Weights of a small mixture-of-experts language model, trained from scratch on English Wikipedia.
Size: 11 layers, width 160, 31.1M parameters.
Experts: 1 pick a token, a sigmoid router.
Training: 411M tokens, 3728 steps.
Below are experts of layer 5 (counted from 0) of a mixture-of-experts language model. Rows are named gate (a neuron's input weights, with its number), up (a neuron's input weights, with its number) and show model dimensions 0-159. Each number is 500 + 50 x the weight over its row's rms, rounded and kept within 0 to 999. Numbers have three digits each.
Before each expert's rows: "gets" lists some tokens that make up at least twice as much of what it gets as of all text. This comes from a sample of Wikipedia text that the model never trained on. Tokens count by the router's weight.

# expert 11
gets: "0", " the", " his", " her", " E", " F"
gate0:511535502405545489530548522508435457408548528457540550523495549574512525502505529471475446550462530470475497523496482492425547528473419430483557465487618548535408473505492430481536444514653566531576507588448497431503499606461520551509421531528507533505516447519571402598480418516560572537487491548543516498516445506443379475525516507481536522524471467489508448569428604470557488516480460483492425447535543530557415499429418367477497557505465521586431464464539451445437515543550572
up0:473492547403554513574542532503551434457481541463571529498582536499516515514532529467512564520508524412483536507474439471440440501596496408506503563544510469476544433581474498529501539542557443524437588526523487444413579592506418480467491424475516484547509450474474509503508509662516437469487490505497508556452598526472437510394506502402528510397524476478569440439522558379460502433579501530532437482486500596524445554511514545437512474335491590529526524448441455534498528472527462
gate1:493486565518483511550553471520543480425581553485513489531583433465563514555507561506440521470480461433424521431449478545450475387548466472490548482580582452437513463460486472556519580502522501622528527501589522360418453469450480571427508460453466488388450507513513498524505404542472544456593525458467518591462615433519479468426529458569511569455482532480550522473492480450452514505546508552482518553515547508526511432543584618543481544479574520431474544498535486420458504518462371
up1:522505467495463623413560541540519514523369406482475446431455539544501545482577497478521463565544546582562442513544477447565536482443520529491450448549437471604440492475511515456431468577468484414492489483538439569517523506482439510475428649425555549599625476453547467553490542468492526544479486570492496464490432487485445486612471493432473445541516470465403525469506515436555497502529466583481488488514422520572443590480537522479469577458459495497580457537539492605513471440530519
gate2:516559477456494426545512537618490443521507444527518445507513535615482554552448430475495496528531617556492498477450410469453553561560482474444546568478528600530487484463526460470511512399538511589481424430462500591490443557470512502493499475545567512618527439507539520421518510507592492464460493456440489558489376578547489479579521575511582463422619492553535518519489514522429442491428473549458507513473427417416453527495430501501463479491490471440491417478491495560390539549524574
up2:481453430522554547483500444447461605477454572505516497456474551415533452492550518520436472434445397419519460535525618505557510516517485515526532492514470530537493552498513485518417557460420522456470540555478497446565589481521486445434529535485359532460517584482428453549537450568478462489561555483571570479479554438440537505430476539446446564586410524504477520517444525544516496515562455483630475496572565507614507465478548463473609510532455429559512561491613483469585510445497439
gate3:558448564494488554517527410460462504476526477504417532418477555508510512516498513495521451411406438518463449522560480407593546476463526553490486460594437518446499486576484507447532506568441428493469469568515540492461441537431598336441600555414551513448508539479479533592522533502496550556384577531442538478490547467512585581453501495433552477452473433485539530547522542423522482497588485499480489506515535430480423554539495501454601426569483521604440453541503485492543450486533447
up3:510442456557460470500577473505508491581583455421474446543449510455428550439528499494578524459455479444449486548521418600460541441502468495467571551469504549606560528520573428538510515460582454527534445550465526564530535533456424547517391483490505481540498501474495493480539487478582498503435455369529570508475562484482502538363541547449548548523433525468518409414491541613539430434523404599425478469511515533478533480505516484459442384515468531512458505451517521497398499531602507

# expert 23
gets: "s", " |", ")", "ar", "ers", "in"
gate0:528544571522496496495452469549475540568500519434529589509448456433470485332501437489540470471464435434505481541476536400509422505463476460503463484527531533464660503544607531433540458525539460527468480503547386453464584515506489543529458547459469483380526521539516505521453524437432499567421500478486568467577552479480476494468495551515442447466414466501536471538446516578417536519483449599514538492509529474540587513570442551472522481502499495548660572453474511561576493463422457
up0:509496496556466429501457591514476527515444511500531491471462532488547453473470428473505518461509510426428486487379554543543479484612480600562503485509503513386514518522453447379491484445595546550486507537440408464507580545414447469437466436564531437478550422452476535603513564502472463556448586467465535591593548457474486437434478555549479484437456446525594450565505476519541481457559529507494477547538518567505493570515526471454570528441404502478510501483630448411520542545447442
gate1:589517454516535557616606432585545542531535417478596479460519523491408521453476514567485519561464523522528476457501526481552456557533517454515518409478413482592529520514488440459467481453479470547517434445495576599493465491541451474443578507405517575469472510480487537572523505559531458467428574533538503553536405402479553479539389419463586422462511475471405421447460580516465542461487470528535469502531505451520471471466480412442513506498479535496466575516520535544605533495378436
up1:464527604429414494458453537535554490512557437418441561440456515525598523405584493500471467508518515503574499602507476494457516453575430550422474486500482514514556392495463535516537499477473438585484471552538468494509521585454495573514431492480480490462486564502516508548535422422503532510568545441581423567395574568537505530534535565484454564518458470467552444558557498479520369479558507442515475571446433503576583490554530577503527485463415452496478411483576479404481434516559510
gate2:527507510488515555504578512479525572532530485532416434473555449453560562549550544494522532466428540344456449556417585590466522446511510468549637482485477633527574494605420478570501494484494470577442548577585526454563518478506529548503547538498462403573513521473484429536515438578463494406571467430515577511453471471491551555443408522449422570482466498468494508581495485560404483512470511514507458446500469451453489515534437470503457496457431470438523547487546557534489527430486478
up2:523545479489508556606543532550431471483470499480536503426545557567609449489407509486534589507509436549461485528470559520427420528542516472508474528504602481481558508547446550499483578532515513499413513536548496548488427429518490533463468442483442540468558501560583474440514398563516496527497471363516492517478547478417466349470479475529448561513496450524515514532442474529474432566573466535414563548527677552474545481616536514434486475462461601527531443484551475491479482536547473
gate3:381485427405526450558439608490491532485609631454564461492437441535506448475457495584466546560452548596570400517528539535447529582520455454521507441545521498536556549455539494496542512481569494452449484410560513632510375382547497575460555461534445461555487477471510465481510483510539505509575562516491443551514494575559488536482516513494562566386482584459441503497541481467503459425555520452453489473464504508480435560536540411471535453486425538473519475515473538447495501516505521
up3:567579478475355447518552582552529555455484511504589500538508568575492558556486507488439549492515526486496536471524515546483461544533429486518493407516598525536512488416478528483473517424508448497535509468450447556449598486453417509514448541532544572414594517485493473443477470503520534543452553502508470544444544443480502460431506524448478538481522537488573455424491394433618462567574524580575478582565485486544440506519588486442470511458424462483493430459525582397580446567396483

# expert 24
gets: " |", "one", "as", "az", "ell", "ide"
gate3:573551468540535527468420428507439513463490507565562504526535398429475552397519513581433539526502470436384433561449509490521558427460508503435506473487548568489600473594512474508545511473569471539483396415570468526559484421472596488488535486539384466560497510553520423435469495417534523444458529531543516541459512508421416511469550479492565523454555455598484515464522500506492538508535468559496455560514576380534543488608467477515518512501554467430563529496521512522389502594438504
up3:535471479469524519511497555587488478443507435509522497406500496665562457474569490521470446537563462501518523517481467352477451480518533436417507551502473447575454445468606558510620486447506477468430547533515520491484517463482459450512477508440493510474615453520518520564566469507447386507455524598463551506460517543469514574536483496529435552572466550508425574560408540442535550491480480460431559488500572482465509477497391535497492480550490408468589398444477431381525469499500521
gate4:514482505439541493490470537479507474489431499584513483483589576440487466520532504533486540462467486481530575568664562530509481595437447444492473502451558588463515555479484522511443497442488440427504486479455519560543622494601566409577414499365450564424536511469510570467498545475606474451458511429520531512413554488464457518558507508446526494463501562481481475513444544504478458489485399492525385494484532534528385471524593565508523511593520602503490554441427543546537536489510476
up4:475523485470466497480571496503515476438560447441561454490387502496498542524468405497575550431490551520564461415468566512471422514557484471560483473516399409471468553618517466592498549597535584500452525459504504462588540474391484512463617427476617521528478470570501516481539537511504496456532499523491572385507507448546590468577482472456446449560544424518493527408490476551533524470466577535456526488505477491535457482478513477471589488467471528622521453495501427397560415556528511
gate5:535478543422482553505547509566528523425460527455540432494455497553558499495569463543551494530512476544440529534510456462464391512506501502413479499519494361592651501522504528443480463478404518509387434463504484553451509545501525598404580484474562529448629486492495507482599481513541538472467543461483406570561460548415498484455509558473387505506567489470559535499519463451441507441521495481454503514489513591497526500482543555450581434411537448480510482476505426387443461538561564
up5:635448454533472537561484432532450529520468457559503531540427533498533616526539574430476539428435578538545554490599466504423545548476480554505584564518439512467485508491549404526518469546454532513538423507518470567575457512504471536541376503496493556520438457480499466567520488444547369553491500479488473513550544451506507414512533445487573521512496477495414496504476546598483474443599490541523519458529471389584440504542466463424554521549451499480531523532533600584523390427533436
gate6:576481511434439539493538447510467611529433527532506519460519483533436484423486531538417471549532473468557591440523530443494429490439528528592490466480512450568460570577561481523494555545509478463483502412404437536525545519570493479553490474441404565506548501510467417518592583487561448461480533484580575472493475535441418481432597486431557548565496439530447492474508652461548450529474454505460398434527465371502483395510493514436518559500511533465540399510510475532471490544542491
up6:531447491485525538459446454538514543567497512552551354475468431538430516473570523519460603473492563555541529418470465525488589583519470485550506521497449490407436492524619426454566497491505560515467494554534492491507507453542455415399510508463506549352431551461405444499479557388506478586524533452612421485434498552543491519558513544557542453488537434532505576504518466552475450578520510567591485510490499477526523517505522504542489504496412441484501452428485572488550550439453398

# expert 31
gets: " in", " the", " that", " of", " on", "b"
gate0:554511506446464393446450477511479503447453441588589484490475572535483544492435577485559567449420481487355529474523528404489514404445491500528507430548568508518419557521538516498518556566522532394490490535562493550435559516480534513502492538396493466573526464505452514531472539534566452552420555476433515494472487467549559469506543598532492567477472574412533571490427507495480540552481502587395522559554385484484447494495525450483448521671528487565505532478430487496440540520491501
up0:569457491514521563540504495527594518467519452410564460497490529500497485539528553549562497610496484425573486561561428467456512470542484574470540465496503508476481473545541490541598511502436497429453471569453497500566554508516468486412415584476482477631498497438499615509537422493468512442511511458459576560415571489554523447558563432531588493479598436482451459469455520516617412415522480458519502519531455491486483564522489501401552512389469521460559461388423487511459400490537533
gate1:486411509466449458418531539581496487497550482526566487603483576574534390518513487550475486527583590415538527508551504487517515475485565565474534519536533542546521477464537478501467491440532443476460535550415571433469467603417466444541506506528459577499569548599510473487397412497519508535402566551462446491545479454449434467547402460451515550613432494480454534539510517501611457572578461501567536508528535537529526461464498438460551522461588513508566525475591577538490479468388477
up1:503424441524465579487429504497505446561476594490453462559504532457554532492471546494419535381549492525529442513391509538389477523526514496470496481518518450542483448442473508593543511555422549468547613483544574559517449487541517471458431420459501526488446474446542527510540479489516483502478527491454541488404529528394479520470551497384529495515556405502487537488504468568413539499534479484475484456539613540578378576452563514494452597558509492537597435496449407527530365475538490
gate2:468533485569457484517570499589447598392459559583510464496473520458440464487516472548496476501450527497468394566512587517535535516485455493569402527473573463510453559547528428600519565525560417538511479484525515457476502431551501519482579447471463452504447562537412513504512545529515501559609537597511531396513494523655550476558396436510474434551451391492435490573423473555501461562566424551473505500478457536468484478464530482449499529541576492477524532459505419456528588516490453
up2:477435516455458494534480449522543469460453460489479485423444496507571508554518573389458546465544562500453486515493480533496577482532491494524511516564542447490498580530495469603482572467588441479598499545521470424450519509517543596460459521509480395420457452492405487545563441457517507458533443494450508477534481524527590443453494420452570541565534583489563562386488546450520491401465492603372543487564479554488519420439478567490357549517602486493438523561545476432511519537512514
gate3:446541544441425481499512485542437478562454484427527522541575570577538452538507527527553513524525531553493523457436437397524499479567532496492442465567587511461515511507388489483548617544494558494470437475475521535488540478496563517567498597476484570578479501461533406514515431552476501552431584544477490451511413632484528489555446559474440563494537528449546519552435495451446525556516429503560481576570600363570484476444527470474526572481563408470530499435498488506404489505470597
up3:501456499452560501552477408510480540480527588446509430510475595487514521489495531527551529483520455468460497529551449513488534502469465537447528522479395542489466444534498438554542417511502520514530537495449448522618527555448462412541516544505545493514380474448480371424526459393533613501438540506457518480468520510380536443510503574529535499400505564491577490535482507563511541453485390516577500529512523531603402457433483468493602522501507579431507490398529415428499417508543405

# expert 28
gets: " d", "is", "ate", "og", "om", "ad"
gate3:451453520496492454457482389499417456474587449541537430444455487474635425483482595548467561512498537497512574517475478480435502420503516564468544570583436446508597583384472562495551486532459512520537431516514569469459539418517459512397525532465431457505366489447535502564567484507446455492524438519506495464544511461606545472419554589514574561506484485500564484472558475538436513436598447458501484520452500524460526430463527561488479569486497584557551548449573504509510523476580505
up3:497475520465515467526512480559492502469455595522485504528509564519459557465514413400449529588529550487442482460613555457502473585520449530502542524501502468559523452457593533562438504459463514464489525547495495499532507567426467572494521496531521443467658471543422451483555513483488525558479516465348474540439598481440510528538500483538389453458620570428564516467479536519586480543489433652421510500544551568488469539523480494445501437431490507409468504532537519463521397462523565
gate4:481499394434559501534624461468455515562491432497458571476473472547460506511550440495411407477541427481562536473467483596480486597531528475517534424527472476576458526485501526450546540592513502520531515547561480523500471574449423496560495405512538466520557440484492522489561467563579453551558427482441576529485467506538461448477503455423622458458488605506509456499402510518532497474503487524515468465507506521549519517467502578482541452433450633442598527392571394448513580454560475
up4:456514465455517495496565510521463462423528498577484630393487472457494599507489496485524470521450402443467548543503522570418531497448475515417514508516493474455481477510513533486488575579543615514461497434482437478552425545528494534435575529523528390470520407466516434534523442547507571499481569516477543514387460477523515533620540473473461489464508592530525436468511571437478554577525527602443578467435512485506560530442543507467476512553535592515503460579428449415516398477572404
gate5:471466393511532511515461515472514522414485504492514415414532529505593400538498457448492453429484548463522472562417510445515538541513539546538545525535486499520532536485628481564508482422505529496571462542460527432490515539410440465536578587533460414468535429575493504452497476514477498498493466518517457498516568560535582540610538400498488499468497430478485540528454468554475552541474440494566498595531543496409584647507462526459503386451539575454500560436505446575579550525466614
up5:575559488426445519452517493538517472539571429481465420534475444560512539618517583497493531524471563534476581550476494472488390513513374530536494462439518525498548535436544454549522615619418424487523501448475460536527505564526437564434384499492534508454555520481494521500466457532567458520459451490507509529465488513545468454401567609473491523530516425510679481510522550459524507462491515525524449463482457483532457504512548517451446586505474628560513443484493553501412392488531495
gate6:507446457437546415589395469396461489490527587501547480475523429442536435500588471555539529506437475508496408533417554542517518450469540514428410440563456531523448456494520550505577475485534521484483507502498517441415452499454490492406581483500495549587507547568445497582493575498564545490467515470557410486482373550477488552520430469556540527468465537472592504582601572544550516470449540492392489558537456455434467483575571562519534532513528498507516434486489424424522469453531597
up6:530555473497415480486493537628565569457502401401512477579598533476538478476611432472517467465416516456529574492556495614501483486534442507501444456568444501498508520492517455477496444513464489494533605487468558518554491633552503499502474482521558488431537445498558553542558490481459495463459570429528540549449539427502530478467498482449436588491439524544474525543373402471542416513508458488594460438447497520517479569512501457406569519480354519563551535494495538489587454514476489

# expert 15
gets: " ", " re", "I", "ers", "y", "or"
gate3:586479417576456445559502415576544413595509486548482469531541535441513535400469511493534511469494504417525522491572510459437456494573568542428542525516523561545522544397498473524510501527470512526477428484542530429576508382467497479466535482541420461497382491465480519569590515557484435407522489527507479530560551471439583446437614541579509549471552531466564510486559444501403485470532587511469530441508586590443552426422509466498513506503514525575452522484601431518519435536493514
up3:571498473487553473604531451514531437523536462440500478484379540503506504488591607613493460435546474502476481545546516469418500420442460513434555514487448572585534418447468476478568503542532423475493474546535446524559499489448473448437524497524565467403486485431465455623491432589415432552550553370491471492551530485465440458442561552587506522580527554459555449601530471513429476491489481534520529479496514516387443413480465507488469490508508539474522555466500496391486422536524487
gate4:547526415561517472469556489510509453547475464497512545421557460541561377546531427573434457515539592530557566555612563509603428522406453516525451558454545469624447644501491551482495475463441578596498445550497441486447440476507491430490469594469566502546542508492408528544535466490549474460529384504515507471454466427567506470498443557542528506592429507528516471477415567524489488494558460524471525471508458481528527433470478465421465543534473526418542468514472480467525537483590459
up4:472624532546443537498510447599458564489463588450539588500453475529389512467588460544503448526446573520473538461465479467442516491592539514464564527566455433538531517503500499490450538410445451473455470573513453545551499483490489519478398404577521457536570461504513479570571505649500501578522457561410588425414498441522430399461425561468423481542476442552479526520544525431447498479547441445504438487525452497588453442473529528492424526465542534558557470515474536511468472503490503
gate5:366544590472477484520470538492533478530502488480543543425492553459428520511509482578471499503543492461490576527551422538465414540499409476404423543431516429450511554433477477533564499508578457520430533437462473509570603504489508530512408423549510494534449530421535492551446446472474540460524555453502520478463582393497520454504672443481553492552499447521547531528428516462486505508577456567482499545478461567550516595594493493460553496470429582478405496446406457548431516536526450
up5:595484439470519528412576499526470512489475506457505443508521525566601440435423538431523441448449563495594521553438493496519507520519423507599424492529496550476477499516550541581575511451440550533467507467519548417421526443532495497443576545451424505456505554481505457466564498563515450463456462572523532539409471540589548533514544553385498483425406527466542441521401476547537559427438526487409443457468551430432470499499558501491612421499463505559533500484532554500539427524599566
gate6:423593493400492484509520530539466544496479453574465499468452503490420518538490409594520577439487448520422646493498491485525459471541556422554453434532515563459516446494478524477493474492479519512494543582630512555494435470523536564497496599435470489468594507509571482472508508468473547479546478480584500474481435532533474600521501556542439333596447564526432429564506445521553465457492560462487536570466449467439461488518458419466466443553451485605456508470507468483578446443474547
up6:487542468546488522498517439421434487458461439522495484399444522494444490504443451512533515469578571537455559505458462554506544423520527367560444410534572513488434542436539522515502487468518555492471512563547453509362554466543524533443492612495586480525546543480492602447536476503573513536499482489530557487461465424568454546559573474589487489511431520486474432484387539539517506541516512487429554489483473520470505613500383509485469483506468478659480528442521406466603415486561507

# expert 20
gets: " S", "u", "am", "z", " T", " Sh"
gate0:498475503520487523470467474477423487451474506522577471475462501461547463464405504494423428488532470531491543584450519467518504526538520543561466536483511638479411454461535522546648468565609576586527450510524496556530551467372518459486450572480559505453558485510534559527591515406451497464550501491434511519570510513546479423459504488452477352461562435486464559454427513555546581584393555567432495498448509537451523562531370506451481538494492460505501480474499487502550444517444433
up0:506563484485552517554641519531511448479522503496500492492522501508499549527553504481539517599564552433491518487442452496393502526537545521454572514533506420630538525551515475466508514509492442553535492542410510490466394569541407457472516516475321479482541547539510403485493442550516506515528466431550531495420549482443522505525507425446412514551465432512511464483492462462512463481582375430458466449593498419547515482518611515472510534421477561395573462520507492527372541531518494
gate1:553535464441502483512538587528493622466434486429454498536586541568490544513507496443489542500552484459524563475468502535426452429574504514500407565495548389420532477529513532502450368507448537482478493616605498502396506534453500564519416525504499474486507505468541448546460517508442482611514548484495443532464559532434446521495573589550460495502479425560560464551464425523527474431398412455520548499487576543561497498517496589512502485398475603482556533497481502477444488535479371
up1:510510475547470539446594390488542445386477328443540515490485478547532472532450502523506446499491538504549498542466455445513481449406534451468521514525407631532482502495530542520567528512531437572479503460509592527460530502490490552442486482510437541511543529502466483454497479573544405566498480442478475468566447408486585570466515418537556556350562478391493558487506516551518543594546503586486469415487488469496571477523463522485454504484460489451527513525543587468430453553510622
gate2:395470487506445465574471593529477458491522546478538456465484529514484496497472526452508480423510569494450497565485511469487451511551510459472599559553442569481502432543545525442497497525550587483573469469418490530559552409521592448572506511439545504455522503377526520542480464571502553427535542447508461524506408493509493390427572551578571465558511553528408422509522493583560507456474540576520474550470526522501540434509454424492500520552378432503391427489471600555600468490422459
up2:531524505484469532590437418489529567512460506520489495501517527504461454476523505438519512598503425484555463403545450517427468519504467444495608460531576452612590498379524450485455497507506439537452545531506474525433516563526466568476460483498504477492536481488521495511527522553488458524422473474412416520480623400468552634510497572457377531508525547373617530456488507425468589559537482492489461438501480474484535590540495538446568423472491540507573491478483428402504487490584499
gate3:519367460454378453541453426445459435413410613542489416552510524535512458409564500518495577587519530457491471552593510529443529539476496471557499448545509500508554518579490488528466414502551502441475506478494435418551538567457504513480503473554537541495392556479438483625472481498507517452513575527471477480537433506511486609467468531501518491437518472500549576479499443471529450509621446532576498412441527472510531470488531467448569463466510578405566459501479563559565514554583462
up3:517412531456440530482531410487545466514424405430546570473475399471513551474535621500473482456467497490520431522512496499491603563494475528450562476487495461542428455509538443566626499563471501477484526441523548507477439498472522476477565545542574449459485524476492474430526504433576486553505499510519516622446506481544544431543429433484455457483525565472510587495437494455417515566489451569586465647596507491559449493382565570500496511550510451443581410474539524451440499537484554

# expert 18
gets: "8", "9", "'", "'s", " he", "1"
gate0:487438573542508461519588426523499496543557525536557541586472455515463435460517444566485378535521373495550504543578424550490484481516497469467483519559566506467504439493465496455460540562456459422503559600547554543555509500522465528497542410474441460527528551437429460558487436469527483470517545460507550563375439571482477515511521532407610524518531495430413461492469554594592439567468402535470496443545468550511479451458573461469575476498478475494499507419465573570526533507581403
up0:480576459435446448600498491470479561462463446558515461519472543482571468488472515475441594525410540607516504617462555347553531559568506596567575518544410521539537515453470546576628559480590467565554479454504580478461569519518451483490445480465571425536469473536467517485511511436466494478504418513433486495496464436533555440486446427416543591560521538543462491448505421551533504468488510517509452417486463511445434515527491532420493477521540440481528495492563518461558470409442479
gate1:466482459592540517525407481485463565510391539478509545466440491480479584494519450546463507497583423427601503421534400592536497457561404490475473422497436479529573454474436499545508467436488439450510493644471427474461474501436467472509548458586500494515526548544491503539499471485541504581538508539466469508550558535528495478600493501500555512411531473385441482491592547516493519498518514520555531473573477495506543466463532429469511450584454475429507555515632552458607433604476573
up1:408446484435487532508571443465431522514527523557503434501397482493465497486469532497467632535465521441467489613502524403488536544548429495485513485529499455629553566531513417472544461584560581500483519478448468600557466531427412439519467540456513499613501524525466510516590523467505479423493523456477570522454560475514473481609547534410487496527483518472518526461551521559464506477529467573424498420456573505558496502411485519494356512513478549623550480432502439524452509583527550
gate2:475446489446462476532500525473525554536488528495441596577539428494511430528497411527496524507490480503489460519487527521591488514453453581535480385403470559529495563432466510499473528568573495531502569447466447562549426523460570468492483369545525402549470498538536522489462599477592515573495532453439553481581612554543453514516522529420568549510405493588510525522542510463433466423497528421462450470490530521468453542498430448524388481610467570548538464518467487534371550567496535
up2:489513544501488538544501548443456459475600568500493525463469507439409568459525424477340449520527441555528410505468539492425498601516516541525481552540541545494388486485490514472474466447487438504532496462549524535393497538561508543462523454447464627505538526506461584397460587522544483552438518525522560600584448525548568458542527533473426481544371432576530446569502499570488436487433545455525493527510418489557505533483535471499581474412436448583534495446502453523468500447529505
gate3:506500513445463530581513550493592452444502463479517397448519570584496508458583373382434515443480478524464450436549490470538365452490493580459386477603480602478551572496453556515455450512430504463443498566603454466457490605524508467509516498415462436476502550552449483482469521439547490489450550570401500498440504487480472501550512483457580476486462504587488537578442453523471429485462498460511526585527580522488545496485511509522571522457449512519593435555459584512522483509569526
up3:524423482559475454474566408486504482543448508581471497492545523524442567443574604520545527644535526459571407450535535541553499501482535513508470617482483519472469523419525452475606496483548445507559551523423442499476443559461429476450574516509494459517406464500556440482492384515484484429446612478471499558497522452466410479568488455517489535559508508505545370538447486435589569511551448461422555447477548497602473559455492471449470489434419474546503472508574526534520496455560482

# expert 14
gets: " to", " of", " for", " by", " from", " at"
gate0:445431462478533516500566448554506430570443469416470471500519543468523488575517568562426448516506522447563511581445497520502488508578492653443491524552481394488517430521489499555535509483406345518480512477609430494505507453459529517576452557484450483383401545448493549486461511455623417456607505529443530475492539434529510490527576505534463506455540540513501520467522469501496569519482569501523324468458519505551490596467501487519526495482446545514455479528441470480570528500538449
up0:487522571573437524495442466461460448464479529418450566469471495589450481504568512403497473422562463566562529531556490337484468619452454519574508545520440583536506530502472488483436491488405531472497531514434488525514555556541498553498456463614590563536519585498544483606549535437502469505456513499500479520517457527453557524525438429475466529488536599480483484520469518523504373513491517407477487502469559495512482434547554521484564452467567509383450384554527596522491483414485444
gate1:490497482512484478514402549479460544441518501458462489580480487560450422475382517415532546437547500483495484455469459553567469525517401468480409538506425449450484524524464558533434504538496557457509445549487548462589513509461554551441331485536567475385479631549476539425565557513454497602572479419512512576528460466526481492480343541426412574393554508461485498465533494526521396517517531465562494543545528494520528493536499539513487527484469454489501563465543562508569476486532503
up1:484459496492512490430424516473487550464551488506508552463439603549388496437464478421584530498555466511481456438520470527579495481515450503521486548481491572424456460533501527492451430554465582531537500487521485446512531542543541572494408523555638487500480496532549525495579496514520532462497491476523388532496405470459524523486416523551424568383580593510526493491482451589392381544456547428527469559382503528569519445494504485472472497523491491442410398487435570509608499446530512
gate2:531570427480511583497481547389465463514411561422512618450461500443579523522458458576458434483545398505511517509532556541485467484441520601481526567478456529463488461548575515534412484562452461570492529542543497522526507462441488606487477526511512454451510512435524523492515538524469429474539533517594513436468555559524490489421513539499494497424457520607463387561495424512490388457415514477490522571486498532457461618592595573472473470478420541466509423497498403451519505550541443
up2:491485560516541481476535443552563588464589401538554502406511551599433474487541540540470616460539521503443498497545414387541472557543483440469481513536472501554475516548433538444529518441530532532512382466492531418496557533481515492474496441548505513456493428579395450551493501456572562596486533574502449583524488445523496562598535404459526479515474522446552521460477569484526561574537470566472523484519554513498471467424447418494478504525491408480434478484469591413373491534449464
gate3:518414435451475515509591468558532543369609558476538566513463482441551454444520539429496522454492480504441520550554584570442520394551584466617500519478491458569548488439512510503526501510505425495548421478559483489489433469466486475430482471479480582447534467475534509470533597491477523436474530571492477600487492402553491421486563545432447537474520488511505453445481552593415547460404584591515455534468511422457472524568440490485488539505515520585501592420473461585490497572464517
up3:376440458611468525541540467504567554455538424496522528466472512533503495555562523538441526506525478514476610555489487524503450489408404546478515539546481559548516461441482518418528545552609509511562605583420515399453521480486499493486536541529466492586456484533354414607483599573513564547420538436462439478541458502471539502432531522506539517625491557511502465507449481541548474453547453440511404476620533511469482463482507447474528447509567449492509469490511485473469504553415480